config.toml
num_hidden_layers = 8
hidden_size = 448
n_experts = 24
experts_per_token = 1
d_expert = 512
d_shared_expert = 640
hidden_act = "gelu"
moe_layers = [1, 2, 3, 4, 5, 6, 7]
router_score = "sigmoid"
normalize_top_k = false
routed_scale = 1.0
balance_loss = 0.00139
balance_bias = true
router_noise = 0.3
scale_expert_input = true
init_std_router = 0.0184
lr_router = 0.000571
vocab_size = 16384
norm = "rmsnorm"
norm_eps = 1e-05
tie_word_embeddings = false
optimizer = "adamw"
learning_rate = 0.000649
beta1 = 0.9
beta2 = 0.99
max_grad_norm = 2.0
batch_tokens = [32768, 65536, 131072, 262144]
max_seq_len = 1024
train_tokens = 549100000
max_steps = 5849
dataset = "wikipedia_en"
Below are experts of layer 4 (counted from 0) of a mixture-of-experts language model. Rows are named up (a neuron's input weights, with its number) and show model dimensions 0-111. Each number is 500 + 40 x the weight over its row's rms, rounded and kept within 0 to 999. Numbers have three digits each.
Before each expert's rows: a language model's description of what the expert responds to. This comes from a sample of Wikipedia text that the model never trained on.

# expert 8
Description: Place names and final pieces of names, mostly cities, countries and clubs, such as Chicago, Brazil, Vojvod·ina, Rije·ka, Santa Cl·ara.
up0:500512559456535470490516501496484463465483510502502385471528507467507480420580454577483541443638522526510521479478439519508480432490499515520572570509549473497471549596506475540523529493477525527452496444506433525540549516548487504487481461481482486487509495521536580435523558568559593510483452485453473500545453450492522482506505511507
up1:509427504490503514593509514578512502513527453497556513505509489490413469515562410532496483520482467490534553504551483546483526543509485515445544546400440517483551552494447418569496480489516433543509597550518435517480528517516558497501499442411468526472531533525486527498505561517477506436559487563438531536575524520459484489524465543509
up2:481562532404455451476536480469505474539463549457474415468484475521500484487540500461491455440520434471490552444492479437507474476458521583482583485506484563487482520563494498501454517468514494442507519473477438495517554529565473525509521441449524461566536480531490524515494517474501479539455499515530490508470479412484507475520554503525
up3:548550540380524579529541402519479470473486584497426459470478519520453493432476441546485484490524506511453508565491475536455496499481472538521477506544533561431466558517491370539497442483495505582529498411551564485505463453536530426553550478447472514486501502495496534441569529518502532501575536476504475552451462518523505453460508489450

# expert 13
Description: Final pieces of personal and place names, often German or Slavic, such as berg, mann, kov, ski, ić, el.
up0:518518463452403509502496584508535424493517502494534530524448570488488593569479490512556448561503467506564483573471436496559568543538515544515471474517514505472511547454502472520509512503512503497481536497509528521515487532475495413448480470461514572561531404415557509495501512460546377571537533555429564484473475464497526501506402465501
up1:542494479463478504517491452488532498539585518575515461475541458512433504518514475451509541554557442517482504458440505456499481537548471431412543461495481473487468544478451566495465558536508448493482494492460629481426452554530533510522458519589526470502579514524513443469526501483487441542530489439539487525547488430474527496395539464486
up2:455476502500488530428494478521531575490534565481514462491437498489492480460499487485484536548516483490459456510520428522542503489488530463494552484506416521488526504507498572568483461508510492555496451516563513484477507505481581498535507492486435415506539519440495537516604513503445572552534449453470518519459562540501521488443554498574
up3:515565494463544524498463485492503427526511486477469512519475494496532489549576530515508462454526530506445523478479428581523423483498505555500518492558506451504489515557463463511547403478450531475470511512495498485544528402560521536549458486526487500470542530507529569532589466514522509541577506461543538513507462575477470399463526452428

# expert 10
Description: Letters inside uppercase acronyms and codes in sports tables and technical listings, such as N·BA, JPN, MA·K·E, W·HP·C.
up1:449452405501480485417501463532469505516524521404517499493520479551421518478457491521492404512465553540584540481504454477523542523524482547567502534526482464465457501475455454477525409515491485516410505467456488517566504415530483421485456462416566428502485482480533420490557509477455488491469539523500485474443515472533477551531573414520
up2:458481492503533440533487430526582442602414462559493450485506468445472516524469578543501477455531556511490451495407452470487518450490440442462556529551542502484487471501489521517441497502404467477521517481431575573393554491478490502391539453464446548440515493437455450490480502467436525515506495491459526487505501464516482508517536498556
up3:413490527477493481474504470485448553563514481477495499569525493494529500460470512544480493467469414527523475467481452535452514540521485495492433477489498519463548537381427486496522510510535548454449539524434504501503472492560461517486521502493500482510489536541489410502512530497522455458560515406463488504437505488466534462520550456516
up4:479527526484531560487415501489482521569501432569469481538438522488483475407457554494464475503469519524518545524480427558533498527546504428558560581600489530490471499532443506550488496470480501428470498507516527466484618464551539465458532477503456497564512510508529497499496382488491485433504532507466534403491436540587479495523512452581

# expert 19
Description: Line breaks after list items and table rows, plus closing parentheses and quotation marks ending titles or clauses.
up9:544495563546480498437483480611532546476515478470510461517446402551449390504536480490499468484591558513460546507504543469480541447513470517411440468475534531516502524494535554484514520450496503435471511463511470445532527530527517487488446470476505474573512507509475417503444539492556495486520489455525473446495556493511418486493536499520
up10:542553495557558457540481514551518574516560501486597440498475504493520454526477453551513529467471487507494486571541542547465477530493545494435487528447499528503503510515486513528512534573435493525480522523484540515472488504469562502496532553502492506488481509464514448505522431489493424558506528560434525540576500511495469454563449525517
up11:512533502576533569431496477512519490431541528439465479492461490553466459475451532443509485538581516575544516528518531586468490500554534507489498494519550541428469505472554520515500472488421465505470531432479445511525551472519466475506533438479470455484495530519542440510568426537527489499498487499492502515444510516497510550471548552471
up12:430462556549483451505509517464504561504490492487569491478494580562486453485512552520484424496451516483455460582539507501485447421491468467466480512567464452510493422562524570487439493495484480549508517524553485487461516522481511516519515533479434432486567521442572478512466417470514475501550488496494546572551527497517525543518506548519

# expert 15
Description: Sentence-ending periods, often fused with a word ending (es., ing.), and decimal points in percentages, vote tables and coordinates.
up9:508531473534521467491488451538484468482592492470471485561536637460547529508556581497481490494490436547490515491471488448474545581520422495509504516509428513481492484506458487461391499485511506484454538511523458607499482383519456525501501474492558425582522477526568494513495428475502491503502514516524525430501523534493520504417541552458
up10:447533539464537487511509559461570562469523511438597497508493601499494492514484575486500524545445523498500511532497514480494475436548503495554423556476470552494487461447558499499474473528483485466548488495542574538470474556473500539491426497445511485545476524456588549460524451541452482569533476515555482458502557516487542490520542470496
up11:527527509439563513494498433447470558527506522436476576565528523513490465411521552575508554573466532538491498514495535510466534489499441527404567480635511527533434481475516582484459483504455470560533472515565414517506564498444543484414550517555510536513574447445481431522502501509532527481461423479437514493481523521481474490490523554491
up12:454485508518518526487504450557514447490472494528490494515463547514501504588506467483484473507541588529473480546538472468457531497509495468517422474562487507473558500495488449471524489536568431497546495454479499527485457448489516546474521499497454558531511522533521546503490538437462530576577453500511539528500528567578535532506491484456

# expert 17
Description: Inner pieces of Latin species names in taxoboxes, party cells in election tables like Democratic, and adjectives like young, royal.
up1:417521519529517565546531501448444533419525495553562495518526541500528521527493468461509472434586522510538499491535531567474504491478507549513505550470530511470528490520471522437499521521510554557474494531446580411533454530479495468492421493467454472491427499525461631577486466557434460539513523508522525545591483500512542547422442500533
up2:424457506516528532463493468424417451529521478481517560468501492490473483550459538539423497540459498489477467528544538572511525493570562525529432513495478452486562477460483482450548459462510461478491434595513497450539472583480556472538479449511414529484520535528542595568494439604555534538470489566470518466517506589546523451460424489520
up3:522525505481489481531493506508489423431479576504479492442424496536494441536494582512469542456472534549478544554515486532441391406523445446496443559459514499492454465507478504517445511492466542561499494526471521514582567515551498449546464446568512495454499511597524504531553515519475477515518476493448593490525460549485503504402476495560
up4:504491483543515471500468522494552505512483505493542440551439542549481499482480531437508478473547480531489557503482542510507544467455518475569557478503535469563491461489526497537504559493474466496444448466499581485521555485470485426543552514487611557439435530556487497457479420550512481503523445492500544558497473522463483502528554528461

# expert 16
Description: Linking verbs and "a/an" after a subject, such as was a, as a, became, is, were, introducing a description.
up0:533546535448494467555452511499506527491501471510516505449478494501507483393532464510531496485565440508539498564531551499505437478421537457482533502521513541496452515484539568485410516446556529433534493515473509536463522565434498525436537517485477516586575436442526460511415579478437526615481538456539471510507495542488538555472565476557
up1:531474504436517461494573476474479506574527484519524435488512512534499455457499503492542484558487499475525487390506475475515463486478487558531505510526506510518551520495519523460444441500484502535555440474492543478542536493524522497532494469501566578498454524512490544527467508539511492510514490512575531543448554432481462471487569543506
up2:475521441446490469515498512549518448533520405520576481545522517498517466483558471427520476502552403494482459556521502528452537551523503475532535480536582431536550597480491504491475551500501557460600504491496494621505526536446454495495456509527576572473572509485502537504493496478491473463492534486515524509513466460519438554544579560515
up3:521498515481527541467497479481500506405580602498508432461454454468524477489510403508502495537553557576581522488500504591467497499531498438429521488533487512421517523520509528532404495448463530505455557464481479439528504502467436522521451507515475553469441472502447450467423516528512498498555491457531492455478515505475566485386544529473

# expert 6
Description: Line breaks, dashes, pipes and field labels in infoboxes, taxoboxes and tables, such as "- Family", "- Phylum", "Personal information".
up1:547455545567518515475516500450496451475514572454476416429514499439495467515514526472506501488533541561470538494532522448497473495514440532578455463491525451510515462506512472500515441552484558506472459448446500485590571527517501467526472498474470556585521525407512541556530581445511456475432543503522497458510434501515468502528464460483
up2:506555525530494560442392448560484538495504551459490474495492514522389492475495494516446488492529471533491434511473531585466506533469521510579481481462538484511485503504454511462468485486564504502470575533455512531543485532536456496503477482492524457443512480495436467541596499457558518539498557557431521476547599526502456490529499515588
up3:489511527443485449507518506533513539456549519469531581414512594547469492462447532620495496486471483526477521527484463494478449529526468476553542459481461491457533536473500508536476533500543523478508524484513598435488508472472521487474437486490508503521544514522429442497474476576535525494545473545484530415620482508452492534461514501514
up4:525538516466536495520505450569533519461553564528395476500433457554411430506509504505616506506561453559538464530551488507432536498495504500560524513551468537510522565554536459481537519458492522484481519548511501534432522455497543518524429503504546501466506494524445489435450496450546494486541526508517475524535510574462431523508462552505

# expert 23
Description: Capitalized words and word pieces inside song, album, film and show titles, such as Good, Night, Dream, Tryin'.
up0:539503497473454466547479527534578479505470544465437425467469512473504460544497505472488524457521492477471489590531472502477498575556530563576471477508476541449475513455556433545495459588440527476564522515625534481517496576454491547490487494487482477495554516483568474519565452500506483553470506544537562495540434603470511427454550574550
up1:500549541540591513516471524551456415476551519469437463556530453493571454531485513494508384484581481492518462521506448534458487496511483541494471431474512487431465573547473478533577473519502512477470554510496478463505421415513541507510527424514503473559489542520516539498546472445488525503531546505504450455492484442477540457483490515519
up2:463488561481540463484494465505509481488530495504499537520460608508462483395463577480527503503545505511461522480554424482532487521471505530519490557473548495427494484486520477525520427550399494550501470515492491550507566513515475524479565507575496546451493521575532503423439545490517428462477419477479469488465497492486520557416476507509
up3:596546555444546482477482505477519491456541559549536467498506476516448483441509514513525495557495511544579457501491555532498519498527530464517519528486461565495511564541456486476520393522476439442508458404510495505468503514489489479518494499516526517476489523487545501517475515494517546411516555437439477467504480461483523482463466430511

# expert 9
Description: Direction and location words such as north, south, east, rear and behind, plus coordinate degree signs and placement phrases.
up0:506554513448462476465509466547569469515494527515454443466479503504507557518467524524531517503519423572543484501522504488462558411428499490492513433560476475508477483536364568463537463481448510516481487511477524533508533549561462498535545541495519401466490483545540469470558533436509488504498513521489512441486432500518467502468482434571
up1:536478488532544528480518558531551562499516452504497490491523449515471508435515517498512448487470571552489417498531462557483503488485475511522520528476496484502434568440587539471428482474454473515454480471542495515513481566534462484534502457471523524530487468515498449545473529536499450486518472494512527482519371459505556485471507500536
up2:469472438459522480390486422517524532519499486483458411503473565450501465539428489469492460478476476539546544521502450516430499538480493493548506481505503508477505497422541428472454416501489485538507507348511492469547515466538530461536525481496461438542495497553529421458532471518500440451504508437548476473438559499428461541506507481572
up3:518471471477537529478489427568479410510511541528474519466526512479476474531549454540486479547497561560458479508404538550424497497471484510529533466513479468505507509493474554469473505496521555532510529472471543416472539494513471414457468523479439474524474501517519574496493488465448491536553494503455555458503492500453481455441435457500

# expert 20
Description: Head nouns of organization and place names, such as University, Council, Committee, Museum, Research, often after National or State.
up0:544516494502556472433469458544476513470507562517520454582503424440577445530497445501485461526459545539498518409481449578537538506484473547544466568448490487503535451512472478456483490469456524453466543450442423541455447435490520543468497530452510454583528522498510508466540505538529595507531470445462487516560611528547460511502536503476
up1:473513501498556453472478475482456556465567483469521529516511504464568500406442483522491580489480458511508535528557493459406563455507559462478436489540537485562529488471500564478533507413540590477501518528570454516511520436446534481491489531457459467478477507465501484425496521506546456482613553486462464484537487608510483554498486440514
up2:513525475475536505506494493484467513523477482407536487472482531501422471498466562459478537532540478533498528478478533458496497532520475483474544514517527533485438444555505510519551503500479497571493461402416489545496513430486477478514547469502503512530502558545470464475546473498539512525522566562545458539514414529494564477439505491384
up3:484581469469490467491476468470478549437540523415498496511494460431497510539522472547498480515550446558441519517541560473456539502496450497499484473503522563441492540527555493433488521495453582499488510493464507525441497418505479481506450507519527506561557453605478449450439492521580482504535548580576507472468462523465495570462479437436

# expert 4
Description: Short word-initial pieces like de, re, Le, La, Te, often in French or Spanish names and words such as De·legation, re·hearsals.
up0:522501527517504515577503519534510502520475506495461446520550441553481507461530493497461485460461474531434449543548454444517494492483482572517513475478473528475463507449462506432490544511510476576524493452519464472532463506414510465554565460488483530583456544506422556548470528507529488502380512506417468473466490480523421536491459536500
up1:469558575479522499423431436508515438512488541524509450522530539523509501464468497498541537513529445473545484564584471510529442435495444459519571434457504515443479535484491522499447535478468599530553539460572458530555494505573504476514480521526512474501495515503461453487536507507537514534496560474441413491565546500497480560513488473486
up2:584507479510618526490534444500527556449521522523455491525493484495501524499578482529437521495466447497479508499519492509492432510582512569515497520479489467501511503526482529520523547475536426593534469486542500502556473463552497485489523497528520479407536473506562504558483546480507649494454546542547481577501419510479406542529415476534
up3:493508530483512497462491490526488485490590559556453455421472563554499565500532549472530413502597561526500407485516484546480534470480452548535587469509445545543495499557471519511533400522539441502408474474511505462533525478512510512469506551516515520464542510504499513541479490498475478385491532560506494466385511552518430489566450499473

# expert 11
Description: Later digit chunks inside long numbers, years and table figures, such as 000, 992, 872, and table cell bars.
up9:496505510485483520492497495515599461434550468527519503535560520406496460503541428449492503482478490533490499491586489463472507478502377455515421507488454501472507471553462492435460475536561593483498497520456538477517401449520411493476548437489481522557535493434467461475458501432473463526552433520477442489457511487458459532492535510507
up10:526413424386541485421447495527493503473566450499541539509506555489524551556541520487548423466511473498476482508515514431516487511503524448561442544471533470546554494484511545540449516500487523603477507562546514518515539508485490484526489492524520503465554534473476485545407480439490499579504495527482535520381477443433484434489584516510
up11:525432475406571468480404514491494575545588592455616519477462532552514536553503537501518529580476481543478542541480600500445491504556536486468518480507476513461476512476475474591496541466541524511503463516483535479513548471538496527507489512517560615417551511507515438520551505479497493541507468444538487536439472542527534527453459479463
up12:565509469520528501493470591477516508470532458522475549472461506547409442475421529527476567518535470495512545500453485545484433495439453504456471517474515564559508550526529524462501436497497590498531515488469527531459541506515481504524483471494512524574579510469460451542535532454520473575493445468429464527444440495434583481431527461455

# expert 3
Description: Short lowercase word-start pieces beginning with consonants, such as m, bl, sm, br, in running text, mostly plot summaries and reviews.
up0:551533469520507519477420474484550496494433493477537543483497481442422505569504528519508468524531566538530485527485500492475565466509448503500511482504510509462450481508482527480524490478504539506477554448544418455572459566479452416551541494562472544475545539486514499484549493474511452521485525453488498487482473543538511551492484501434
up1:531555517547522442513481469575504583488459456560510484487449545509490441500494453492562501523519459524515447530486525557432487497436506425470483511476530410517433483480472472522492415564548479494507464543459506452521474515432519518443486523510524537446545533493525537500514418546443504482531544528471523460512507430516509524516523509540
up2:515450441562572468487474447597507447409516489538551443520461506523535466468560497493555490499547454573424501488518461555505514525512554483448478487516489470496499510504540484515442553454512520516501503543548527495434487463482520558499540449568488494556527423479534541451518507502479465541474507502563521424526533443522547487515502562491
up3:509455490444510482447453497498539585482522528566443431467540505480509503499432432532539507550452584514524515495522497473462493442554474509556452531492497461444457536445532536551473435455568527545451477511534496478479515482548467469497481572555525508533552500566528560516466510519489526495509522493493541570487450545478513526496496506428

# expert 12
Description: Inner pieces of rare or foreign words like Latin species names and transcriptions, plus past-tense verbs like won, fought, returned.
up1:527513470508488482459546501507483525487507508512535553484560532483472567500490609472511401520476452496543508537512480603436493483461448504514537491496559485524466528504461592498456484523534483520464550482497440503504461510432564503462452577492501478508501455483465490504436503504486563485551488464461478472511549508520484476531459492552
up2:542461458494490443524419444538430557496535524458508503407509529482524528536502508571452534485559530564483452545483528481461465505531541535556501542566492500464460563527545501477558505483441571515481469482516531559538538505539504509469531516527519494459565458509601565538539493535488444464450473525520548432578471633456539452470500478515
up3:510478521465529407495526452505433548539463568507545425479480487534467540502566476441458531552527515499471508548432485505477481504455496492581530425545505430507404522535528495444464521515444494470500432466537554474470522478551517532502528473465546557480545475510478544600518578460529425483519495459498504542474449516507483479487483512522
up4:486479468435492480488500465605474505504460496511499488464439566541533507442437520513507534480515464472536480530535475456536504581498493485494509466545468489416432493532519432482542430518428465498503489495460400551501586437504554502438569539543514575438492424556465477460487539448517503458456497537517470454570503540508562517489451438533

# expert 2
Description: A lone capital letter starting a proper name, often after a comma, bracket, quote or "of", as in (F·rance, of F·othertie, C·unningham.
up1:548546567483458441459513458494495517443588480464481463460508531505502483569458450542557484512533486499472462525555559533471511452509523499507486536463509564488500523509487415527503565505510527500465524481520539414572466507447532585506515469547468483505505466514527589499445599482540504494466502515505515535493492515561527474518520566455
up2:552585478498522512521463469493552513499500433549519481504488546554527502500500484501511481495506417486481418534517471517479429501487553412580544454590546600520549533455481459485488494529488488509516428488532499449546420498568531557483502506521548486538491510490546545544505447552447505519536537463510487425545474452508538485526485495559
up3:483565531512522491502503409457456520547545512407472489475507557466526519469516506512443507556546489527480476490511518458386521496494467545508500546488493459447515508415500547485477500448584578499459534475479460508487502503568443449519466490510568459481578523486510495554519520480524426458504533506540426479516494567445492472440491496484
up4:518529506544424428448558508576536421463537525472467525450556410510476552586531488473529491580499430527544486497528515513472529487508484514465491537497421473482487530514516499531523507492475504521485549487425590467511507472517498480500480554550524375537526450525543579473493448496485421505488512481584493504450521531544481454465512488439

# expert 7
Description: Small numbers and first digits in dates, table rows and ranks, such as 1, 2, 3 November, 8 June.
up9:467408429473518476460473463463555435535580531565526444495523477495494419493474517473504468589436514535442553484506521508493535504545502599433505469469514507466438531509542503435500407564512494441464413439495447462512493489527440521537517533524495539485489510447430491519547523469509558518484420450474536445456447490427555515482533528496
up10:477533514459559544472466487561520470503527514497481466542553478505500462524520470469520491493511474451490519602461523495559512476502514537486566548550500519491575462493487528447456457578507506554560438453414529502535414532523517473482440558559466522505469508442543436439509531492543516511457468551448477525553572518497464458518484496525
up11:574575478485550513486449404536469451526536569525532461552520505527501526456562480488563493523562491503499511520516503516527544505490473523467526462553489553462564490517496567507485493492486559549522492487530502493503524436497478450557485466531453565445511515542468408538610542563500478485442469538544487529484506548537431485467486534458
up12:534518483493516526449506493529526485566490526513458486564529512554487475435517482541528575571524526499504422458501574513513542540495541541448523567572492511513571531475422479467494490482464440534489525479508493533466489457523482472510542483565517428450479524417520545527510521581473541538430537544508547544452534502427496498462477531449

# expert 5
Description: Common nouns after the, his, 's, or a, often about music, film and books, such as album, vocals, story, performance.
up8:526536454495509512486490387563544506485564528493459486531476539473442470483541499530520529566506439576442543486473505437520453495528549588509416494502494544518486519446542517542522481514564458572533516478495463490497539459545505481545466471395488514448554419499517514580473595577555467521496497440534506532521501490516506512456532470517
up9:517542514459525414484533505496551498488533453520498395482502470529543467515569513552491460513520414513469556515522464558467444540576460525565506435623554513439464533536427473436509476485497510566502552493459508489466528501493455526570604495470512509516554563484513539482539478543451500488455450489497466609488469454492476542558443563445
up10:531493500455479549471465513636440536374501587507566495536450476535561403477496542500502477542526446536464472495540505494522486521524522566440495459541521573483502475491455529453626510488498488506507512456610513482451515529503483488536490513478473472448481513518538488468437533620538488556508545511483560485526465435472477444489474500492
up11:484512501511534483511570501483520502474551594469522488517482483501412455554494508535497468530511517544456487567573566537488516495511467544454437463528511541485484513520532490512545442529485416509468524457448505457506486458542471504464485416529485564486551529536518432481474475512555498478511419567515546548437536473501459480491472513588

# expert 18
Description: Word stems about computing, electricity and engineering processes, such as applic, software, electric, gener·ator, implement.
up0:523487528506550360478465506559531494532512524521530510501491535406498494537545524506486483482418528484574530545529468501517546542468456531483473549579480474508445527538416418532466492497502477533490576478422503488597557450459483475486441551484439513497492503568502491526484456502478534505509506448416514522485492522554476484480557489474
up1:518474517456487501523478508533475513499491596531520449484448479499470413503482519455556500452506521599496408544497399503534517456438463496577522489494463524487501512546520410505455408462501555512424497433473475459525547463536508510567493469506475387512523578553418515474531519521469546490483452527494497576446507466495431552491476457485
up2:492510575414567518534414452490498457507498505536515481517531499575493466539434464519524438497531399507494572481570558500471522553483499464516472462505511522470501468505454517448463521488474472472521452472522501474496535440425502518577504472533506562526489587449486467503480539564516472511487582495485441483564499536496490595532477489498
up3:472517489483464459508526443382362520401540529498469508437471461488483447528468559500461502534465510517498557490539515519525506391500600474507497544484467489532464500466484540531517496502500558508489485459511460480455532580563404523491485542538497485473511525554540547462460513516491519468527486498472576520510483498556479535521498485486

# expert 22
Description: Syllables inside Indian and other South or Southeast Asian names, often Malayalam film casts, such as Ad·oor, Kayamkul·am, Singh.
up0:530502594500550542487505479521533494498583566459571455535453467535523483559582494576515483548554473483418485527508461477518424512515499464516528461521543453505532558476534524504467489444513501497484437440522493521559449475545483558457444506516476494477555516534505477520471506538538504466580507501547526487540483468498592511460488505522
up1:541494498456530403461492517479525532545525473533452558399448571441542455490487424487443459534443463532516539497545475445475487544507491400543518534544468559466445426480436473522472485485417525481468517505397499468520483517546446471487530511471513507514517539479480495521524413561550500513569501504478450448420482553477448490518529559448
up2:529477499516559541500488510522431507450568528467431514426517529502503508453489536508491514473518418511535563458487540527497453534424413472524434439484504528476481461519481446495489480545458495445560540469464401503451552510434517487548520500540517490500523543523468487523503527498524463494549563385497488492551457487524472533497564519504
up3:514553504513542568457541453518526521473518499500531482513495544523518440527458493510527534520487460500541508576543548481523537406475466430527522523543533589451448493484413583438481480520523527557544573463441484535511516512546496505499510483519467495549558501517461477452507512528448489506483419509492529475469433524536450529560530506479

# expert 0
Description: Function words that link or continue clauses in narrative prose, such as to, who, which, but, would, could, will.
up1:534515519523514533507466462528495512531498487530446494467422505520489497454478435502472578377537558498528436515550456526503473485482504449519461615499517554502500483552548522573532494495503485548495491499507541483520533462496565555522509541492530494475518547492501501533424510461503486501480485597494553552515503491486484490461488504592
up2:497526522497484459538580479563548509427574535460454523498483522506567509548558520499521520508568458523554505547514491474466436571507488580580483418519551495411444544503495487519510521502534497531503493513543520476466489491540535485482474494534536526491600458452526550590497541504541487484516438445552475491442557520546566540462534545514
up3:513510527492508539504539537500478505553553525540360486518496463518530474483551508547537552559501458520567543437486426472472516425538503529457529566518459579508536543429457521532454477563486531525513462464512558510536521463504491477515483565465476552529563457483501550448466532539551502465500519542475558485558583467508538559485467503505
up4:466511520509527513454533560445550583512532453492461561511511485501474489525503533518539490498464471546504530522505568520454464478467542445465504571522517527423546475510488560521522498576483494501471391512546556522448481478453554571450493526569549528569524445471421550564495514487528477420494513518389481489504502563515445496529575491578

# expert 14
Description: "the" and article phrases such as of the, in the, with the, and sentence-initial The, across all kinds of prose.
up1:493512510492467472494481409539507535510502488502520484550556538561488463535497490487478490478533524493515477601489525517463446558540510484516511464501536553477506541573460581446462486464500484528495527538496532464566570482482523479446608480489441411473481527518477493409475508561549501562497516467511503483451486536507465495525508508513
up2:509523498495527541481548442510481501457504518506487482434515482495530480455476460576500512553486477540525491531432535504455426516525535543487538526505508538439523447567522549416441464531573554485485497497504538544488556513481476573432575488521514547510529486509515524461520490449529484472517532517499542495492493512481446435492533500583
up3:524532480507540524460442492497545491499492503474463511436571565520514499443443490457496447507490466485447514541500525575498543499464550412448546547499538540554473442485547522439468508457447627574555458533429454567484419528516487508443515482494456551521563440498485505478525528480500501486549586557503531436511483574546533536476492469490
up4:513421511540537486454542566495458466476457499523585518478498520511453536484517522530432504512559517504425537541441546523491491448597450520473511518501531488514556504596521425520526503504552544493450458501524497501489559526506401534500558480568511544465517499535479531490508536502477531452526539505507531473537494448513513448519444484535